Experts of a small language model: 367M tokens.
Below are experts of layer 8 (counted from 0) of a mixture-of-experts language model. Rows are named router (the router's row for the expert), gate (a neuron's input weights, with its number), up (a neuron's input weights, with its number) and show model dimensions 0-95. Each number is 128 + 24 x the weight over its row's rms, rounded and kept within 0 to 255. Numbers have three digits each.
After each expert's rows: a language model's description of what the expert responds to. This comes from a sample of Wikipedia text that the model never trained on.

# expert 11
router:100111148132161162118142134182113155126101125117125119132131124148093123124100104112146126130119111128115141115133082120109149126073106092127128141159153137095091103131145162121123104109142141140125150125146142141156109107095159106132121096041111129108166146096091130159113174171164149149
gate2:080106096141144180124131146137116115110108150147123106100131147123092127130121155139131109190131126107153154115120143104096182152107115110086139136146116106130097126082152169072141121172107144157178132157144192113114141129128159091138135113120111117141145127101139135131132125126166120131
up2:136150106113135129130108148137124088133165146145124155134104134122091133158131090133130125104144123128117130116104126125091145157117176156091082097122116157163145103129172141094128174121160145146110094134089125151130201113102173129119156119135096170134133123123134121081141098079150114132
gate3:157115163146171138108142088148145171138124124140136129161096124109106129100120075131146139097137135138165115110122117104120102128120146082122094111122147141109118097151156138121113156153125153136114113100146118178135109098104123098100110133173139183084139151096078148118153151168152145097
up3:124131127128170151097141132121131148197089120170129118143116109167077123106119150141111157083118116131101162129117104103092109177122168131127119123131134133130105099151117104140136114142132097168135105138109134125131116105125137097117125071140120125081163152106131093106135180177129161136
gate4:129128106157167153163098081143099147131130144084118155115133115145110116127101123179119090078126150137137119118078124135149096136117092150120083096090146149136112096140124160110130127087138121108124151098143110121131113110133157129120148078077141120097139147141125124134109177160174120146
up4:130112122154142147115162117110134111130181127140134096138151210120068119151127118107140121128141166103148099143075161112140104136140118130097113139099152138184099138122167152148139098162119170135133100147127109123092116121139124140149102115138125155170117149149087144090149133128118100129
What it handles: Inner syllables of foreign place and personal names after a capital, such as Nebr-ask-a, Dh-ak-a, Her-th-a, California.

# expert 4
router:102045081127147119110149147154146134127102121137111127135148099151162097131093112140159110107136110153095123080148113073145138106096124071130143136155140151146133124117139158117132138113170145117103138107161128142164106128115135117110083129073125126095144165149132137154093133132116126146
gate1:069122122143071141115154097148185119104139167065092121097143161147148099132122141116163123116127163123127122087155132132130162133100146106122115117134108124139170144134131142158153138181134094096124110141111080097120128163124146118133105116120133131133124089128145114114109115116107161172
up1:089161109133078062073101139116127124134104117130149172156161106133111145132175140129128137106134063149137155161118109118100164144161098145140123147143158142094119136136156108151121169143150129130139146089135128146170115110128083124103140135177132125151086126139128107117137116142128126118
gate2:099084133131189122160130140103109130140122135157152133130101121169127095133117091157132110132155128153098114136118124156114129114095105104098092126154140133124123089134090109112099148108177179149101188118124183151107125106114099119091114126117141120113094099161132129106147121130109157092
up2:113114143143135112114137151156159110132126130114144170144081148115139185134195145132112096096123133137139144157113124163172133166132161093097156131123157133153116125137126145139110144130120152133075179089145169113154151101152112119093089116105143114116099104121140146153131116154151151090
gate3:135081091134168079108112133093144109113127145124139113102116100107156098139128126149093102105131147124152090097130113125085129101090128094134082121131128139102121137130132148140137112127173178113146110085103116140154156134114103164113128100110123153174119111146114130135164164078144078130
up3:128119147171098104180122093126125060160116121137140097102089111161126131108130129141170138127127109133130093098134114143128093131092115084142164114146148158084171162121108125126121127121145135087113154131123139154128140102114120130121129175182100100173132113139176119104143132118128148143
What it handles: Numerals, units and header words inside wiki tables and infoboxes, like column numbers, stat values, Points, Notes, feet, days.

# expert 6
router:138080116117142117116167143140101126131133098098122118098146156105107117149086119090122172141118123144106143142149133073102155124135076109153161155177173144097110160124137163123121104122164139120109128113188173148131107153087142117150104138124150133120119135092103120090130154126150134139
gate2:136128099113151138133157171097067127103119114155140160093150132102149126119139139106086114106133109107172124119149105121143084086116087123124151139062064134166120111131155157143112095129118113134146118163103109134108103103109139133132149139116087145096124132144126128120091162105109138106
up2:122145112140119204080135116153130154121122154146162143111124149079073149143088143164124091166133124149137134127121108139111157109130087110112131141102135098123128123123136164116149096155145137150073128139103113095121093136071068125120125131132110124121165130144137112112096135134095125123
gate3:123096144065144124152156104133127119124146121114072157113167137161087102102134168112122103156115144184128143116128131121109164107111153120143138152121158127157129153151197118133120128109123187117160139133178164138138090093138147129137100134171115148122122121125137132116117134155146156135
up3:112150125143146145139116105117123099112133114125131149140126145124117108123101127141067142128144142164058159110159140151138149097129124119122129123158107163124173096104163172142122143138079129123110102162079185108135131183133130137126175139155091149115108132160128107093152106127100127130
gate4:102109144111116113163103134135118117137158110135127121120125113138151071166109122145169138124134125107156137089144135123135137107136111118139130167143122136143132138109111131122106135100102176135087157139168085099114139152129140095117052103145161154063090132197104130122123139131132162132
up4:133121122121121128127107131134127144107110137135129089133165124103176132109097106131090124129125120162141122136134076129158088119150068108128140139137130117153108122124122117130168151113150092133079103131121108091113110175091141168126156142126103068165146132163097092122117084119151075152
What it handles: Single capital or lowercase letters that begin a word, often names or taxa, as in C of Crassispira, g of gypsum, Giants.

# expert 15
router:112111089103138106126170125168101151132067129133124120104126124138094109192098089122129153139110106146116093104124125130120136107119119093146139169156152150133083121117152160153134152081125179114110133104134134139106130149108127094160114121102154128099159092124085146119130130181131129145
gate2:144064115134120162138089111130133094123111091128136129140162133143160157111103101096136100118084136121120114086134126132137133114079149100160129112165102142109122166074152168117148142132134169131120133095133111134114124118148178153085147131101092141132100144096112125143120171164152110143
up2:149139125107169132114110106115113083112131123138140106197147105108121143143147108149082119077111091136106125105110149146128133155099159107149077131109137120143106143090123110131149141137132175150114112122110115093138134113142147106130105107104123072160101102119126157188164125139139150167
gate3:104139135093162142121133130095167144117113121149133110116147111125139111101087120102076152136121147136150088124129136123126117113166161096162143162131130104103091118146147140147154143087097191120080137144105106116116128123079121132129102120088101142124178125150096097147124178105116098146
up3:117106077090144163170163135129135112142159129131112138167097114104162143124100158156133160126099152140115077164120116150141129145148142126130153127108176123110093073124102168122157139145108144148103124132133173125114129138146114155149104123123152178149121134137107151129091122126170170164
gate4:142128140084111104131169071145140119163133125154140180099137125137092092121127105125127137149146152153093075131164115153130144105158111123153147161160159099109115148138096105131126152090122165133115143135117118125141156147100146144123138124144137208169171106125154150106131109152141125126
up4:100141098117124124104136127152127124108153130124125126111083119117113146109093140095112102097104082128093119125088152126115106111125133123154164099154148135141097105164164106054165146128150159075120166136147133093127130068100106170127143153149126150122138124087139110153155123144130139122
What it handles: Prepositions linking phrases, mostly in, of, to, for, by, during, after, and month names in dates like In April 2014.

# expert 17
router:090081079128138119154157220138127170131110108107111112108134126094097097125085111138144118124110121167102103120104124096134111119122162110140158170155142155111078108113142140122109111118143154133131148105152144126155120145132151099127120113115145145138125178094102124133107154151147151142
gate1:105107137102133111114159139123121137116104147123114122111107115177150080111119154132141156151133124124122115144156151112147127166130127122146136134126104179156104050153155146124177133142097086137134119105147126103130159124101090130108151147137136184135162124127144152058163106131141115167
up1:171126138115124155124104144125138128106128176137149144071085151122125138132101136105167076091108091149101084144137129137132132101116131155149073123155107132125163148121094097141133108103142157098169135135127097094115141093157131115128132120137120155174154128085119122096176119138153145133
gate2:123116120117121107119111123144130147096098162090148119121116092141109118125124117137205097146075084140142139118165120082133152103103126092123139149137094099171125176109127134133165150085167127121126120145142125104146131105105157109101119140103124111088168148156175139108143121141102138150
up2:126154122156125143123157156151161117116129146152149149148101137122157143160102128102065170129112155137101151117133143152116107143131109121097121109109169096141145144100123165111143122183150108139117120170091138131132141122163109145136107087084130094120161116137088123165141153132153083077
gate3:147111104121105137096155131137088145153126139131140128152158127153122074120096115149104161163123101138120082103120120154162102143092124143122164107113159099095163107129125199111137136162100133091096140112149158090102082092136181139110127134110156124159117127118121154139116156133134128124
up3:158138129103129106166162153180133129134172140119131088117116165154141157163130072069122119143136131131138095144152132153103134115138120146133132112141156143113123158132102108115119113126177126113149153097095120121135152110136100111171147125111107101121115084155141146109086143123185173162
What it handles: Final table pipes ending rows, sentence-final periods attached to words like -es., -ing., and section heading markers ==.

# expert 3
router:115106123099148129120162134166150081119102095130105121131116122085104125148100098143145145109136125169087113089133115116107110122120112090139169129183146134113107112110143144142159145128156144109085137093152141130181101111097152115087142106090138119108155126079082121131137134114140162163
gate2:120105160113098128109114144133130145127183141098126083132108156138130119079100164080078137114153093115119126130153149109082109151117166101157159148131142163143117112133134128087122121080102123155110137114153124154151102143131139143155128170136149135125105147095160116093139161164117086130
up2:115151118105129137137173147125133098115117158125167145148114076096115131162150125168151113060141130132095119134134159133130138155097160122171110111183103118116134099120109123144117110155129109128128073108129118084070111106085158140129105120136069137124132135111138125113134096103133112142
gate3:117116123157123076098108159181106121104088120139087108153154119096087123116153129106162143150130141141143117128081110111086111121132114150166130121156120122136120147140148124109106109143137158123120114085175111097090178149165118124101135180134109072124111145128102120132139094106135136149
up3:116128169117107109111138124162106103101119135125114132091128154077087145106157156112116155152152165123110166146099085161104124141097152145174116119154156094121171118131124103113082145114141121156128112141109131152143131158156167166132157140135107113136075097087116112106136134126131160159
gate4:113104112113142131131107083128156115117115174105127144117142176160128099119094119169142110147153130138115114088147120094103086149154065118095134121111126154143089101117137128130142095088114168148122148084154080148149125156173099123139111137100137143113164132114084154141146143121134127107
up4:154147079128150143089181153135115122124089134109148164161172151130144129145117148131113144106117083108106121147112154135090118132130158099124116109161126114161142117154104113064133112123140135120132115110127080140121095119155124100097112132131127144128172137172160161148125080138158124179
What it handles: Noun-completing pieces and whole nouns, often after the or a, such as -ation, -ment, World, song, line, role.

# expert 12
router:117107130088139106139129150180106098116111139130126134099140149113084118148099121106149140170080125132110103111127113118123156111129100087106145138169149165103103138128117130145124093095129151095096132105140114146122106135080158106133108113053118159112146184143090129137123142142172140138
gate3:135128109148146160159148115167115099104106138093156169088150147132117106125127149087125184122120101121088123142106082130125145147144090091111158108150123119092101127130101102134137118119113138101105151100136188142131136090135134130096105126076111162115119143126097124124090166129170125158
up3:110121138130113110123112073152147149137148143160123110138131128076109111166115146120141090145114122130161169134134169107072139141135136159125103121156133124127130145101127130149143113160114117139100171097142111161102159112101144177165127127134130114170103151169162135095122106103056144131
gate4:135113098084126111101146135148141098104112127125150154136165104128125173130099121113097158126113116139164106122104121151144116160163123131110134120152114119092121079163101147157138091106151126110121095157150121120081145128108124109106106098059173169132105144152153102147157105121111124175
up4:124116105140116147115138124091159133100146180160151161110136145102110120182111111114111122113123173088116143121163120125156111117126099129121150133110130141147145133110140090142115142128132116131127130135104115113145134146095144149180147145123129090120046166092081128111145139140187086097
gate5:145109119121123138184113132152119084104113127132143155086174132137115125131086090103122153163109129142118083105111122136101116102121085109163130139117111115123146136115106099101115113115110118122071123113122130178140123133108108134146113174104094087126103169114077121088115144119184115141
up5:120131152119103121132134122104108145139124140136149122130093113144129094115155152157140132106118120117131165153146103118101109122144173098149119129122155103118123169059126118159089151151151137178160091122114097135166143158109143121134127088156181095156108093107138127086148141100097181135
What it handles: Mostly the, The, its, their before a noun, plus nationality or institution adjectives like Royal, Russian, United, National.

# expert 18
router:096075093076159131161114134182124152118116091116096114101101127127110112146090119081160134130130130150132108108126115110111114108108110104135129134140139158140117087141152102126116120121130135080121129089155152160157105145131117103148107119053127144118108177134106088133131138121141149167
gate2:057092145108175137111126111089129133108136134099144130106118153089089084169144129134150151154130133173126126149122120072116122124101146134122084128124153150129103105131146103098101157091141173182126130139122140127150126143105135130115136130143132134108140139090133103080132182125097142124
up2:119122130106169081153143157144111149116137082077140141092091150087161099151122141121095158167133119123105132109130119138105081127089121160151112146081160143117119163111126132118135140110082117126116088103125160078155135111159119135136121137089155145102129158142146115131156143121125168112
gate3:096107109098150110147136134146101130120117084152115126076107088124144135148083128102151170120089173122153098064095113087180112107183115105101114110149113112146118115120152129115119113133111136138124091137111135134140154168133149146115108145111176115096120164158131136138139118132154127121
up3:109133115105117092122109133125088149145130140124130133150147113126120127160067148127163142128183137110125130139128146138140093112143161123081057120126105144138115086117107116138135126135118145133133138125147081123134157099139134151070116186096156148123111164123101056147143111122145114146
gate4:108118111111167155098135087095130139103105126136145153106147157129097122162127151156186131100157173182097138142111128105076121120090076145129118114175112157120120128103164135141141103123163149127114142069124148142141157102141095119132110139097144144088126151132141094132126111130127133121
up4:111116148154114085144157127142122127146135129127131093147118081144140124121144095129164083138154139134137129091149144159173159149194140108109137127133126155124158117136119129157136124123151110134098145120117132156135088160120132164075146143194083189142131134123158119127151159121088127135
What it handles: Row-opening pipes, list dashes, colons and heading equals signs that start wiki table rows, infobox fields and headings, like Born: and Genus:.

# expert 1
router:116124126098188137154167192160111110136089072126130116129101117098095140126108131116141140122128128158129114105113106118108131120114089080134148147118149161131107141126143154148115125092149125116104127110160139127176106122128158091126105091081142121106158148106107100132105157181153155133
gate2:101125130112124132106059105212131141153081097147114111124142134132146135117150123125108139137158177132107157130122131170128145123125116120142101145144126124152147126164139120111137099142142151179088139071149119145142145092084132135120111165140138117116178118161096083130120132148133138124
up2:162134161125190151146147127190129095153084097131117102147113111133103148101155128114115156104158155139129182133130096145129174155121125142135133125138119140110128109107110105099070121134164109179132132104138130160144117127146154096120162133129108122135153117119090134131145140171153090159
gate3:181130066106183126142138165094103088126102105082147148121136133113123121124109117167141123090139139148149120161113137118112088129125166132089127106096106142122112129112142134162124146086123133113128069121110123122109139134138167092150136084168143110129116144138096106139132149147172131161
up3:129121169122123153077100095147141113121112113096136125126114139131130155157098153114119110111144146154116141138125128105094163156115159148100127105096135099131097134116167118174122116127116104176097148150119092146168125123128143129100090051120121101098158066113120111173139115142115132125
gate4:102133089125112109158140163110125093124102082114146141123156107172103124116127159176123094092113092164144145160143166109122071143141119098148152136110132148128140107110157104156113134126112108103089153150100148176145106108162108128129121144113149095102095168131159107150131157136124124158
up4:134131134160140148087155163118140182170111144136130126140129094158174117080087130136138135119126116131164144144166118115126100144149147089120125133136147160139116110081133131133159148137110110147140166181147091145117119116089121135083116114106135120156125160112160123145116069151139111077
What it handles: Final pieces of surnames and place names, such as -son, -ington, -ford, -ić, -ville, as in Harrison, Petitioner.

# expert 19
router:137085141144142108126159127155120131151134108089101129117107162106108120112077121120157112160114104164102112119129108100158145133112109099134143154181150135138081152092180112121102101111136129137103165091156154136176121138093124117146152096098124119156167125087101148134141132148172115123
gate3:140102121147138110167081117153117126164115119108095120109141121106124126123138088124117194118119122158086147134130116141145083142120125137108118120126156145130083141117132159142108123141159083141086156112174171155153107138133118086130150120111114110142127102148140119101149188162140091179
up3:124157150135138150112152155142134093090110119123152090075127154148143160127133112119131171101104099142128137110133129121136129122182155137111121147094106141100083150137089108147144124093094153123172111153113124085150110080180141148121096118149107163089166112115084122112111131126135103128
gate4:118133168127110105110135122141119112138118101104142146117151121069116084115120147094084119181092125149131138115126091092144155111150143149122112136110114112110050103142118139104132120113160146125106123101125180135138139131121162137076102136126089116111162149161154090122096094146110139141
up4:126106093102106143086121146097121137163156186152140114164148145188120147091129156150135108146153124125097107129133106160109128081088145127123112150148151159178140145144121126121103147120129134104120157164116169108156113126125167105121108113111108122116117141156165140133147133075102167105
gate5:128093124121145163116176139101151130087130135115129174122111104151100107148083159116144108122076129127142108143143172149160097083146109120118111143144140110094125157096153113149134098076135134135164164137107110133120127141102129111126139100137107117179101136112094180103170135128108098125
up5:108122133128128123105121121132172106095115093144117090109116105128132106134185136110117121143084126138122159128127117092113107135130100140145189150092100108146124161166140146138117159151109116119105117139103139139113104117157065169098061110117134116095110169159168112130090112123129145128
What it handles: First pieces of capitalized names and words after a space, such as Cor(by), Cap(tains), St, p, f, new-sp-aper.

# expert 13
router:125078142106178115093130135176141107123126112136109101085117134136110113161107087143143149130106137190105149121118131109111126116126126098151152208154152156119117119117122146138110134121145146101143134091169131127184116112142146111142147102125172125134110139122123112152107142195123136113
gate2:134103101108137129118130133148113114136110092141121122105139080157128090152124120140173128108093127177126120118098127124175146079122117124129115171145126126123144153101104119165113124129105080113148151122146140136115157206171120101138143125145178126082125119143129126097110148189113112108
up2:141102099135140131163113133117120164152155178139118078119102127148128171141113141163097128112123156135099143111093127117122108168102172139122135174123147171154138070168172115137102178154135129114127096078122112154126125115114139131143125132145158108137107137140095173165116106143139129139
gate3:092124142051133091144107121169121131132156106138113116082129140139178109143141097174130150117119120130148087114093119121129131117109140128136154172123119149118101119123138128193118089144122132127127142072166161112149175114133069131159121102142147155164129110134136137148120122148130125121
up3:150135143081116132090119069128173137136137109192118104146165132125121095114122095140162119148106096141171117119153135128137116083147149134116104138132132157094144127108138143118117115106142153134173115108180133119137133107106076116068112135151146116139145100115130122156104175145146102114
gate4:092145125112126151148138143114127098092131161128118156140130126105107127147134145106114179112130143129130131127168118115136094122118101148180098150185131127134130088119158166105109096130175112156119122101096134149176135159117124143145130081132164130077157106140115167082107176133143137103
up4:133151141062120147152119110121140163155091098153116125151110111126129132147120097129160085124161130104115133112095125157150121149111151132114149080150097114139120140172123112146151128135138146146103154106129121096125128115093185183071110114100111117122182148104120141127175106131158143133
What it handles: Verb stems and endings after to, was or he, such as occ(ur), acc(elerate), took, moved, plus where, that, due.

# expert 7
router:116079072138164130122166170166120121133094137127099131116131154135096130159085112117152161138103136143114126109144112106128126127143126107140135148132163117090141123133141196136148134112117152099135145120139113120176092159107116106141117141104154110134149190071123112144154129143150155171
gate2:119096123119161099127105086105161144147132133122064114138104115129136154119090138136156114108119175136174119104142142141136127107180125141128086174110111123121085144100131171178117101095102146137080139126117132088152124141115116124112096111099086134102095108122152099126129104125118104110
up2:120151168144149125081122159079139149119186103149096128120085168144127127154121121148118108116179125132100172142145099086120133123133161155107138127150104107136115141122145104113130123139159152083166143134150150127142121119141133113105122162161148132162118120156163157136110100150137191097
gate3:070116119108144126109108140111102124163070111140109121129147084116136132106109168150113086085126151125129121096117155101123103110147118145130086171116121115133142098106139181177129098106136158121097178134089134126149108122119099104099091144100101109127124181143111110130124119115146131144
up3:109139109125115138146150128139112136114151123181116154109109138184132146148128106095136156113111121095129151131118141119153199094123152139103154170114119133046158120113096093123103106119123129107129118152171145130090135115126163142131153169128158130170121116119171086122121126141115142103
gate4:116125116127156155085146151114140121116124132146106111142127096111137128166079121143161114117135116117139129081112093040140091132104134106180084108143145118141091148121137127137130156109103106138126142156126146175146123142087114048143116148102145109130118147108118137121128138151113139159
up4:125147188146131097106093113128121100161108111154134149156137100116094122140080137165135138173100087143091109108182153139103123155152097146109114132139153144142106119141111153117102120110114146098120181126095156132141101089155180153107116136121122142143119141166155139139164129121108150120
What it handles: Digits, percent signs and pipes in numeric tables, year parentheses like (199 and (aged, and script pieces in pronunciations.

# expert 8
router:088091127097158111113168147150120116130096101127112096113104158119099101167093119170134126124126160151107080062108110082107133141106088107147120140135113127074088151124126130142153101124130166099099136097169161126158120123117131120118134127116110161119137136133132103137145157152157140153
gate3:115124119085176129107156119150138120124150114148148173138133089200145105134109119161134130163096116164141069098115139064126129128148128146123154106138169120120126129155132149143163143097134139145123140134141108139149129133135100132111100117148161135102155118121173142082122116126068109149
up3:112124143115092126128137126137118148123132100167129109124108134095102183126082102120125107112158168165133150160110133115144152129131131143124125108121122099116091085126132140118091114136142040093120101167127083152086112136158119130109140148096136116140135146077121155150124107127157121076
gate4:109120160102159146078153147131084137166103101156118147105119151112122112161138110115169112152097126150125183137148152098140146156103147119145106137157146141133109156114102091105111122141112142077151141135132091135156165166154089139143092112150130087099170109127140109129139129171114114117
up4:084131115149103119113126084129105094143125129110049162102154122103125120131140117130116171114170094099172138096139095146085127140108130140119078123121109169088139158112131123081117120108095134083099141121107150152114121130125173106139154147121119147116121139119138142128090150135166141118
gate5:102094114134151119124110108152132134121144138115128113172149152086088107100125108140157144114147108088112107108063109134102095139129090114098173073131119109098094139100130178143130146096101136130139133122124175138134130121153162133135152125133105104159142127105085102078114125170141115133
up5:198156145124103125147136125140097135112105100146140133107156096142138110126160150101098136141108130142120139095145174136142162089098127136131126151146159163123129094143136090134100130100166118155133139148150115126136125159124124112158104075098136091070106130105147167146109162077133157132
What it handles: Articles, quantifiers, possessives and adjective endings before a noun, such as this, many, same, his, -ical, significant.

# expert 16
router:111093089106163109149146129152143130186148117127100137122110158100128147148082106150154179132099111120132106131126108091115148108118095096136135164151145141112107161122175117165141160098138160095128143126181144141117105156105151150113119129105137120130151190099113143134124133164128123094
gate1:053132144105103159105119127107107132092123108084141123123111118092110121144111107139121123118182136119141150101083079113105115111121114096100091096151150130122118103099096118153129133124156103153123122175084142151153126150118137143136140128124084141075103123090140095154155137162141127114
up1:115154088153146162115132104106174122133137141137135140080130134106124148128155108090106190097138161121117146171113145130064115096142188085118137124133135108085137141089056119125152137108163106119156138101138124137128116152116109102153128125130139125135152106122129133126132144173143131143
gate2:116128111121124120124133093113131145122141148108122114136077121115136077157121135131146130137152125149129129137085104108084157096150130102120134154159111114100122134111152135203131126131155138148138119162046123163143139154139091131131153129059114111097156149119122135120095165109131084120
up2:129093152178128148127082136136120121141128088125119169127144139143112181102146133134093096151123109123135086097170152114176142137105133159141129142097148126200106123124106126141136137151164117131090096082137145127115113122130159150118141146194088114133111109158098137141152128116118121132
gate3:141105130071156122144122124129089103111153108096096164147176129178102068118129081109153070166143130116115148096129152138131129126116120117141122127123124144101139130131128140115093115105171159105143196153126161112127136130116152131127107128100109089131129119104146117097110159148101103145
up3:148111105106136155126131138177128149169138182093092139111106142166141088103152099099130118155125095122162139134116115096161169079130117134114123109134112153137119134098144106102104139133111154145118155101142151107119119132039145150127116143169120133123101108124136113094104160120106107104
What it handles: Line breaks ending table rows, list items and paragraphs, plus some table cell values and section markers.

# expert 10
router:118090096126135107127154162152127136138097110124092088146112120087092133151091093149147147158121126167088125104119119094093113141124084089185157172147136131150111137101137141174116094119127152100109143097164155090139090149119123127122118108096149117116127151152100133121112144134158153131
gate2:088134120170120121125144106105176122143069122107101155151156134150157158136108128068159159122131123143159152145092159103096095124124135105123161164138145137115121136107108156160123143149139125126158130073176117132121099140056148110152161138108146146105121144128107146137109111140125125139
up2:144119149102130120141125135153124118148183104154161113124087150116146114107159120107072095146094152122076137165164099152151148106123148116115152097125135119133138138172127112096113086122107181116106099148124111141128145148147054088107120097153121135141113122114134140108122116131122175129
gate3:133076120110128069110086127135118120145135117123101091116119164135138095093113118153112123141097134124161125071166153063137115170129118115128119139088111133117134187138158143131119140115149150086130119129147116121116101121139171111145152103104131087110111170153123125105145176115103124132
up3:140128145133124160153144131139102099132167097140114098141136141127127116162117112125141107126124112183154108080138082113171154135103098130123115141144116106102158109149149161145127081132133100118081131120127141197111159145164098141092113133116083145079137125129161174118123118106118094129
gate4:101117147140095115103092121127134089181131144122090080168161132132132115133129147171127148141146139136136139132140132097113117155102123141166121135167132126139136127131116132107114198135134091108127098095133079149132127154097137088159115087131163138153107083134152132174129173138120166117
up4:123112148140135124148126121110119130127147093156167131103094138138133111151129139105126130097124157179101134155090129156155163105138143122138119148128131153108159144163107070138141106098184182150147137145142156125136146094113119144142117109129104157153125120133059177087136122135140093084
What it handles: Prepositions and connectives after a noun or verb, mainly of, as, a, by, to, plus parenthetical (w or (c in sports results.

# expert 22
router:084096077097167121119178168178127089143122088136107147121151134130108134105104105101145149139119139151105105111124114099126143111139126117147126134172143139116129127113147132134086162078178145131100132122151146132170117120078141099147132115133116152118163130130083149128107108154153138169
gate2:114135126109142161116152139141154116115182070108148086141145145100127107125128140142148110095104090078114151125105131110092154102132128117144096116129107127130152135093173126134079138113082105143122131142089112144147145176087146087155131067102135099143133105107126159128116121143110145125
up2:141126089114161131158111155167150100108169124090137116148150122117163093151142118173086111115097158148116129122104133120109136101148151139089127137164137155118142146136117108099108158128136181118167111122081130174131119119114146125061156144119102099120153125103138141142159096121103144089
gate3:155123071070143119129134148149130142114139105158117144163151167156107107120141125170107122142119142121138098149036129120114147124118147139125149134127143177168123154138123100139095150093159134121153134105160145114111113147131133131122092139128125194119164100105108142124121121123130108170
up3:110136111143152160107155134144112095118091140091174115143097075136138146160132126144144119122086100093075100120157111116119116094145112130139128071138108097145114144121149141091120128095123090124139099116069131143171087141130097088159097123129155134121120109118156093120134105142150140118
gate4:067134126141138122095173093126139110139105116141177138125119104121132155120127167100081114138144160135105154113136109129084130132132116121172103112135162133130102056134134113171127120135173163167136115084122146166131162120110117106124109160139139125094126117130079103164116138123152132117
up4:140135069107191086107160164160140087142117122139111124140107114158102117135123134118142149126135120120140136131117150126096173144127146128116124107147155160115131060168114119161109170100126132140141131137137154185161146096140154092116097132133150121094110118105112145152151116094169128110
What it handles: Final pieces of words, often plural or past endings fused with a comma or quote, such as ers,, ities, ed,, 1998.

# expert 23
router:105093124143142154115178167136150149149090098123114111134151124104109145148110127097149156145138134146131127113129095094116131146115085074138156148166147129094098110089138159168116156099130112114150145119143158161137081146111141087147135105084139125140149134121088118158098138168167117140
gate2:099127181161108104082076105103154169156093113157106083124139141128109174125145140097132153116158142145120143158120140105124140125109113117130101149104146155095134128135171109153128165128115115124140167092186139127122125133132123128163144106094130110161127144147081124163130124164153100143
up2:110136152162099128085112100121176087117154137113151148143135087094117116120117148124046148120165152134146128118114152119140124140162097123140100108148142110135084117121085114160158124109153119137103166108116129185123134106105130159103139108144110122118143177123137127089152118110087138117
gate3:091098082111104132123145150108109131191132136136137085114123152133091124144118141159134101126166077123144114096135077141113114101119121127088174140133069136107118103127156165137132176099118132137113131143138117139100141141088108099147151142127156123156109114185106152133131134143144143095
up3:147127126123115161121175127123102138113140143101137104118155113157142127085128119153115142096125149114083136140146152141168121160159171145193133103137166129124128139096142091150144105144116137135130127125167106156117106139108115145168093130133129148122142115138134211066120099149151097125
gate4:110124124146139116171119135130091144094115137116092117132121148083125163117126156088154179149141143118142131125085148101111108131131162110149130185135160107109092125120133113147071165113135141103153162143124166106149139145131152103137113109098117136145167193140128144095104135167105101121
up4:151138135110097124111160130124104131133145140099074099132132095130114128105152166154088143135126130122140080115118135127152150080088107136115092136142100126146165106109180131141161110118131101174105104148123139123139200132140113119126122170197099130127136122140089148102125105135149100128
What it handles: Letters and diacritic pieces inside non-English personal names, such as ü, ö, ić, sk, as in Zebrzydowski, Magilton.

# expert 9
router:129094094085148136107181192161091153122125101115136140099143114091128112147090093134129129135115141161113116128096098093105140120105133074139134138133143125096132137099150177150113123117129123112136139146145147133149148142110138106120135121082111112059148180128131107119135150161140149159
gate2:136117142089142120128135114189145117116151119126125123096133121112136130105087100151148118142136134127125123155084093139094131070107093142122108129136092145116157152134182129101111138078157144147122065141135135134160148149122104090122071131126138118104151110076120127118104143165146090126
up2:144128086152155135125156158109094159136163108095141141131134136132149077145107091112111102152100150132132163145104123119092120134103134130142105097099131163088143135075143149152147127117084104171164112146104140084113148157097109119128126133133150120084108173098134101115135181142110118135
gate3:124122136130136147126150146125154109093102113137148136125091163073139128096145129132126146118097118142140148084110066170131091125151118117129160148078102091099151164132155185086138120128102136108113138189126137124161140150137104109117097134135137101129103159140086149106120152117148145138
up3:117155113131147142123176160088103120094106088130120134124132165138133105135112203146139135118126117147138085096127157085095090102136131153123098150160096118132118135144128096145150139109114149104094097145100147139142116113100123125118089164105147156100161145103147138118063120104140150132
gate4:068124130135139107095117121105126126147145094145139125112097106112122147146110154112148131108174131136114183134091088100120132139149153117146124158127125127124105122111104126141170157128142149154094177172164168146167124157150164111117111124107106108095165110101090139109165168159131136103
up4:097129099141132109092136137132136109138118113136134165145139111087087121165103124118153138135152131154082163140108106093146127125150143133158122144071147135154156095113120170105122153112119153130111140135126128140134124109158149114120126128106136095147147132162099190090203174135085152132
What it handles: Closing parentheses ending headings or list entries like (film) and (disambiguation), numbered items like 4), and title starts.

# expert 14
router:099096135105111142138166111156126083142148110125082088120114137117116120155093123120117140128128103177113093104129111136110129110123118103143121132146167167066120114125127200116127102104135138127101158100165147137150136111146170097135094133097140139095164152095101117140113140180129130123
gate2:133158099117132128121126139145115115125126142133164107117151121139120066122129113126099079085109158128139086138146185122145149104138100108129123103121163161098163100098191125086104133118077113087129134090137129160147136123102135134184115119100164122117122113121099145142109094148114113118
up2:158130080144132089133128140136110102139135120134148114109099123140097085100104141118120142074131134144150080172112142161097156118113152151131137117154148105136115104107181081089148139117138116090107109141134097127161145168158160146155140140118135102173116173140152131139145150121141092093
gate3:122117120141106111152145128129097098114132088094160123132127110122128118094122116133106157123111115137109152090146099129140137079126117120113110135149167155078124115094114155135128127182104141106137128132160137108147130145148119079132089097122104102129154210134093120164055135126141124154
up3:129132107145113096116157121089137112087110128134156111129130125113142111074122139115091147143139127097143127089168123155107159088110146118121089078170126167124157128100141129164168115165124136115112104121151157126099142128133157117095141130125097107063125121085082104141096122109131158112
gate4:103147082148112102089168115094113110091137134095101127087106135126081131171123125129158140111193111171151132083141143136141122127127129098136117125119121152096155149094120140141101127123097116137157144138123151152138141170136154089191119120100148108114140140098124162154094137127129147104
up4:155102126115117094122112138155108129136115183121168130110138148105136122115121174117110144134088101101116138125108110129114134107144119156135103117146152090140144087125087061119192128155135119108101114167110092113058115121142134132104140098152111158106111103150143141110132146087102107118
What it handles: Inner pieces and stems of longer words that take suffixes, like min, stat, loc, reat in creatures, ot in locomotive.